config = dict(
    experts_per_token=1,
    d_expert=288,
    balance_bias=False,
    init_std_router=0.015,
    tie_word_embeddings=False,
    beta1=0.95,
    beta2=0.98,
    batch_tokens=65536,
    dataset='wikipedia_en',
)
Below are experts of layer 7 (counted from 0) of a mixture-of-experts language model. Rows are named router (the router's row for the expert), gate (a neuron's input weights, with its number), up (a neuron's input weights, with its number), down (a neuron's output weights, with its number) and show model dimensions 0-191. Each number is 128 + 24 x the weight over its row's rms, rounded and kept within 0 to 255.
Before each expert's rows: a language model's description of what the expert responds to. This comes from a sample of Wikipedia text that the model never trained on.

# expert 11
It responds to: Agent plural suffixes. Word-final suffix pieces, mostly plural or agent endings like -ers, -ists, -ants, -ors, and mid-name fragments inside proper nouns.
router [151 143 150 107 112 129 104 109 106 168 110 117 143  29 152 158 134 104 127 144 170  98 143  98 118 102 122 152 101 114 150  97 140 143 148 158 125 106 111 147 149 137 119 149  99 136  87  79 138 126 162 118 143 116  88 117 160 156 100 145 126 115 109 108 154 124 160 185 125 141 128 115 113 115 139 146 147 119 114 106 145  98 111 151 125  93 114 139 127 127 106 118 145 137 132 171 130 124 149 209 109 102 125 125 142 127  99 147 108 141 115 111 110 154 149  91 130 116 106 126 133  82 137 118  89 123 100 100 137 177 140 163 108 135 131 104 133 116 129 118 177 145 111 120 114  77 149 112 122 121 141 139 126 105 136 117  86 137 156  86 126  96 111 127 156  90 124 156 149 161 153 133 151 125 148 111 120 157 122 170 178  71 151 108 151 129 132 142 140 107 109 127]
gate2 [104 126 143 114 146 145 124  87 129  61 128  76 107 118 122  88  98 109 143 129 139 104 124  74 136 127 145 123 155 116 114 128 138 119 108 110 115 115 157 114 161 140 141 124 108 148 101 153 107  96 130 145 149 171 159 134 116 110 148 113 108 157 147  52  99 103 143 127 115 105 162 116 142 161 100  93 168 120 131 170 141 140 143 160 118 137 109 138 107 126 103 118 110  98 116 120 134 163 109 142 111 166 114 166  99 142 127 106 138 121 101 131 138 131 123  93 126 136  93 127 146 127 119 116 148 149 131 142  88 113  89 148 132 117 107 197 123  87 125 131 113 128  88 147 152 121 121 116 138 133  98 148 127 149 146  85  99  48 106 135 138 113 131 149 145 145  90 123 139 119 107 132 101 130 115  76 141 108 111 127 206 134 124 161 150 113 100 157 123 120  98 153]
up2 [108  78 131 143  96 130 147 154  99 141 124 160 149 140 106 142 124 148  71  95 144 167 115 134 134 127 124  97 102  96 155 107 121 130 148 151 148 170 119 114 103 144 108 136 123 114 138 138 100 121 109  78 141 148  83 110 152 142  55 147 138 147 111 164 105 140 146 141 114 138 143 146  84 169 108 143 114 165 130  97 132 162 116 129 127 102 122 163 131  62 142 132  96 124 151 135 120  89 146 126  96  97 128 105 137 119 123 117  91 115 140 134  92 116 123 155 146 163 108 118 132 104 127 140 119  97 106 124 151 136 104 114 107 151 137  69 112 161  96 109 108  97 136  82  87 111 118 161 119 136 114 106 119  89 143 132  93 168 157 127  98 115 108 159 122 110 118 102 108 117 138 149 185 164  96 146 116 146 165 112 110  91 163 111 119  94 131 117 145 130 148 109]
down2 [ 94 106 123 150 123 132 149 103 139 160 112 108 115 160 157 117 122  92 157 118 108 120 124 115 133 141 104 126 127  82 121 142 131 141  67 122 116  93 111 148 116 117 132 146  95 135 102 124 128  94 134 127 120 132 124  72 147 114 143 116 109 132 126  53 130 158  70 134 132 111 130 103 157 156 120 123 156 125 157 156 161 111 142 146 124 149 164  57 108 139 160  96 162 124 108 136 122 140  86 153 131 143 163 108 113 122 131  95 122 112 106 101 115 100 151 151 112 168 149 104  79 119 157 149 153 130 134 161 143 112 165 172 145 146 164 167 118 145 100  96  94 130  95 108 149 124 117  80 113 115 140 101 118 126 107 148 161 104 150 120 154 141 144 118 112 131 151 112 168 126 102 106  93 112 153  91 171 125 143 121 110 105 146 187 133 126 109 117 140 121  87 147]

# expert 25
It responds to: Place and institution names. Proper names of states, countries and institutions like Carolina, Commonwealth, World and Supreme, and inner pieces of names, as in Neuse and Tanzania.
router [117 149 135 108 116 139 136 113 139 112 129 195 128 139 145 124 135 167 144 159  97 125 160 111 121 154  93 121  99 115 138 144 122 144 138 102 104 120 149 165 145  90 197 145 124 161 170 109 158 144 105 165 136 117  90 128 160 148  94 162 117 106 145 114 135 118 146 200 125 137 133 116 100 127 114 118 119 116 109 141 157 111 105 160 188 147 187 148 110 158 168 137 134 149 144  95 126 126 139 109 119 138 128 119 168 123  82 145  96 169 106 123 133 132  88 116 118 124 161 104 139 147 158 124 140 132 109 110 149 150 140 196 171 151 111 108 125 106 111 113  85 112 194 129 127 158 104 126 139 112 136 132 123 174 142 117 123 153  87 132 127  78 111 125 120 121 145 145 131 109 123 100 138 114 178 154 120 141 132 100 151  90 109 120 152 132 127 118 135 132 137 125]
gate2 [ 98 131  97  67 139 144  91 185 109 137 106 104 129 112 134 149 121 106 156 154 112 139 107  95  96 111 144 138 109 140 153 134 156 111 143 158 108 179 139 110 180 115 137 138 145 114 151 143 131 157 103  92 133 118 108 159 130 110 170 125 149 107 114 155  87 104 120  73 111 113 109  97 138 107 118 140 113 119 143 129  95  91 137 126  99 132 133 150 140 137 108 112 162 111 127 136 128 117 128 120 131 135 132 161  97 132  97 150 143 143 104 114 136 106  82 128 130  72 139 132 131 113  93 153 120 155 151 157 111 126 142  70 140  92 129 123 116 156  66 138 130 143 139 118 120 105 127 155 127 149 168 123 126  78 121 145 145 135 165 124 138 106 164 113 116 145 135 138 122 183  79 125  97 177 128 140 153 118 142 140  98 114 182 175 170 139 156  95 154 143 153 144]
up2 [147  96 183 126 152 113  84 119 123 152 149 143 126  76 128 125  80 127 158 146  97 125 161 128 129 123 151 125 117  85 141 130 132 167  91 117  93 165  93  86 122  90 105 163 103 127 129 162 151 152 154 117 130 142 145  96 114 140 147 147 128 122 145  94 107 146 100 104 117 129 128 130  92  92 176 159  99  76  90 130 139 111 157 110 119 128 164 113 132 143 183 146 127 103 121  92 126 146 105 147 146 142 116 118 149 146 142 165 119  64 133 136 153 108 159 142 108 135 192 171 132 118 162 126 125 164 113 132 126 120 149 129 113 148 142 109 112 147 121 139 108 176  97 117 142 140  76 109 114  81 142 146 132 119 109 145 100 143 133 108  99 155 110 101 103 109 102 114 140 148 155 134 115 174 149 128 110 127 115 159 113 137 139 147 145 127 151  98 144  84 143 124]
down2 [134 163 113 114 124 110 104 145 102  94 140  82 140  92  89 113 186 120 117 146 135 133 136 168 121 124 117 165 131 130 105 122 113 123  66 102 121 108 145 134 175 124 104 117 129 106 125  74 118 133 157 133 142 140 152 142 151 123 129 148 155 144 123 105 124  91 135 127 105 132 121 143 131 114 148 181 108 145 168 131  91 130 148 143 151 118 155 140 154 124 125 144 111 131 117 100 180  71 134 174 157 139 120  82  88 106 135 144 233 148 114 137 114 143 129  96  96  97  91 158 129 148 146 149 133 135 125  84 114 119 152 117 147 126 123 134 135  93  97 126 107  97 138 144 115 132 125 125 113 107 126 138 154 121 121 150 138 103 128 131 142  84 112 139 129  97  78 158 148 154 143 114 122 108 128 157 103 160 133 107 143  89  82 141 115 125 129 100 100 107  92  98]

# expert 22
It responds to: Preposition "in" and kin. Mostly in, plus during, throughout, across and into, after located, born or part; also line breaks and pipes ending infobox fields and table cells.
router [ 86 128 149  98 138 131 132 139 106 128  90 100 145  88 133 109 140 173 138 165 147 114 102 166 114 155 114 148  90 108 135 131 135 139  78 149  98 131 127 117 162 166 156 158 129 111  92 163 143 117 166 160 135 124 160 155 154  57 115 124  96 100  98 140 144  62 156 183 129 121 124 105 122 119 118 135 137  98 167 109 147 109 118 133 125 102 121 154  77 126 148 134 146 127 123 173 119 136 134 103 119 117 141 129 123 121 149 104 126 112 114 119 121 191 106 124  89 111 115 156 132  98 147  85 151 137 135 112 160 110 142 156 134 135 128  88 122 136 111 103 107  78 133 107 104  93 151 106  67 162 121 125 141 144 134 158  94 152 151 140 123 119 122 114 125 169 138 151 156  76 143 137 149 139 104 110 111 125 148 105 155  82 143 120 131 137  97 122 137 114 139 122]
gate2 [133 132 151 181 122 102 121 110 130 151 108 144 144  83  69 161 116 110 139 127 145 123 128 113 126 124 105 125 119 150 108 142 187 106  87 168 115 115 134 132 115 117 131 157 148  92 142  84 138 111  68 126 114 112 141 128 155 111  92 100 157 145 110 133 128 104 124 130  98  75 121  97 152 176 140 107 118 100  97 134 164 113 102 143 157 164 117 104 120 131 133 119 133 152 108 111 109 134 121 115 143  99 130 166 144 157 117 155 167 140 125 106  88 125 161 134 106 133 132 161 103 132 142 152  95 113 126 162 117  87 102 125 119 106 118 130 108 106 120  56 131 129 135 162 159 138 114 109 193 101 107 149  93  82 133 153 139 134 138 150  82 108 123 119  88 142 172 135 124 103 124 156 152 105 156 118 168 116 106 133  90 138 113 157 120 147 123 133  75 128 130 128]
up2 [136 136 128  90 120  99 130  58 115 174 140 132 141 119 107 148 129 137 149  89 112 129 109 138 117  92 116 146 124 127 124 146 120 116 132 161 141 129 105  97 118 152  99 189 152 156 140 133 134 134 174 110 166 140 119 112 136 148  98 143 156  90 141 128 108  97 180 137 103 154 116 124 129 113 120 143 130 148 120 145 119 146 134 149 114 148 145 110 143 127 144 152 158 133 159 130 147 154 156  94 125 175 108  95 125 159 152 155 122 140 116 154 114 131 143 130 184  96 135 142 187  76 131 104 115 127 147 177  99 148 149 124 146 137 127 173 107 126 187 101 100 147 186 115 125 151 160 140 171 107 139 122 125 155  85  91 129 115 110 130 101 132 150 178 156 172  99 139 148 156 118 122 141 110 123 128 117  97 119 145 123  94 114 143 159  94 129 127 104 178 118 142]
down2 [136 182 140 134 119 188 127 130 143 129 109 115 171 130 157 135 129 180 141 122 163 123 114 145 115 173 150 133 126 143 100 118 151  93 100 134 129 127 137 152 178 125 138 130 108 147 133 134 130 107 119  59 135 116 122 105  78 189 120 128 130 121 129 132 123 119  97 122 105 129 120 146 149 125  85 154 113 115 114 148 180 143 117 110 154 110 128 114 187 133 137 101 184 188 144 150 156 117 145 128 144 110 129 170 116 114 119  84 168 129 101 133 122 147 106 120 114 140 104 158  89 144 108 116 123 128 166 132 123 128 156 104 157 146 145 126 118 112 114 142  85 112  88  96 141 137 105 144 114 169 101 111 124 124  97 133 114 106 172 125 121 159 146 111 125 125 139 120 104 152 111 139  89 115 155 135 115 124 101 122  73 199 101 130 112 163 150 120 134  99 134 167]

# expert 19
It responds to: Ends of noun phrases. The last word or piece closing a noun phrase or name, such as stage, passenger, Fantasy and Thompson; also month names and surnames in lists.
router [137 143 147 101 146 124  89 126 115 177 112 168 147 145 139 105 147 133 146 134 112 101 131 139 103 134  99 150 121 145 150 143 135 139 138 139 106 120  88 125 139 104 101 158 140 126 142 107 136 152 129 159 120 132 150 138 125 121 152 129 132 121  98 157 139 142 150 158 131 136 110  87  87 108 114  97 139 116 105 141 130 230 107 147 146 131 158 164  62 144 112 111 155 148 150  98 114 123 141 148 178 120 137 112 145 130 156 141 118  93 131 112 112 149 119 100  73 125 149  86 133 162 164  95 172 137 158 114 130 115 150 117 118 128 133  80  94 130 113 112 154 101  97  99 126 140 121 116 156 168 125 107 141  99 140 100 123 137 151 114 124 138 126 118 144 138 149 151 164 146 166 117 140 130  94 135 163 133  98  94  60 151 157 138 159  85 148 149 141 100  74 131]
gate0 [162 114 151  99 115 167 145 147 117  94  95 114 150 155 119 155 155 126 118 140 119 129 148 149 154 164 112 155 143 124 150 153 130 143 116 150 113 119 116 139  87 121 136 118 120 140 154 167 139 150 137 143 118  76 127 121  94 152 156 150 157 112 125 146 104 130 123 179 112 156 113 117 175  96  98 145  99 139 169 136 139 113 148 137 135 131 129 144 114 125 150 115 128 166 175  79 128 117 108 103 117 138 141 142 126 148 128 161 124 109 115 150 184 137 140 101  85 142 140 141 144 150 121 117 143 117 141 101 123 153 176 156 141 165 134 119 143 127 149  69 113 141 160 120 108 124  58 119 128 142 134  75 120 118 123 136 159 123 102 161 149 120 113 147 118 142 149  70  87 126  99  71 124 105 106 117 142  98 109 136 190 170 109 153 147 119 129  84 104 146 134 176]
up0 [141 148 142  90 125 146 131 133 129 124 138 146 173 135  89 134 150 121 125 151  83 129 113 119 132 116 124 164 137  97 128 155  83 146 118 169 122 120 138 132  68 125 121 111 114  87 104 144 173 139 106 132 133  94  95 148 128 131 108  88 151  88 160 123 111 105  95 131 151 134 121 122 132 107 115 130 107 122 109 124 140 137 140 175 143 122 154 128  99 107  88  91 171 124 174 106 123 136  93 139 148 119 147 114 132  73 100 139  89 105 103 158 129 141 110 152 116 156  72 154 181 181 137 122 119  78 120 101 110 123 105 154 162 142  90 139 139 147 128 115 108 101 120 138 104 125 115 158  95 123 136 148 130 141  96 174 141 116 122 140 119 150 124 125  76 124 119 117  82 131 116  90 139 101 143 168 158 103 135 113 175 146 121 119 139 135 184 170 136 125  97 155]
down0 [119 145  77 149 210 112 114 132 163  90  99 136  89  95 171 160 108 117 120 100 113 119 163  94 152 175 130 115 114 153  88 142 126 102 158 143 144 126 114 144 158 112 105 135 138 128 154 156  94 131 128 126 143  99  73 126 129 114 144 170  83 106 128 122  84  94 143 125 139 130 163 128 132 120 107 123 116  94 108 167 141 157  94 123 138 157 111 118 134 127 177 136 106 135 127 142 116  99 145 124 148  89 168 149 113 146 149 120 125 132 160 109 113 142  92 115 147 158 150 134 145 108 135 111 138 104 161 144 123 165 129 158  83 118 114 149 103 121 160 166 119 162 145 145 183 120 139 143 124 119 103 150 129 183 148  78 139 135 113 141 163 138 125 127 105 131 139 116 104 151 136 160 112 123 146 131 128 142 174 132 105 103 132 154 105 120  83 115 126 128 171 104]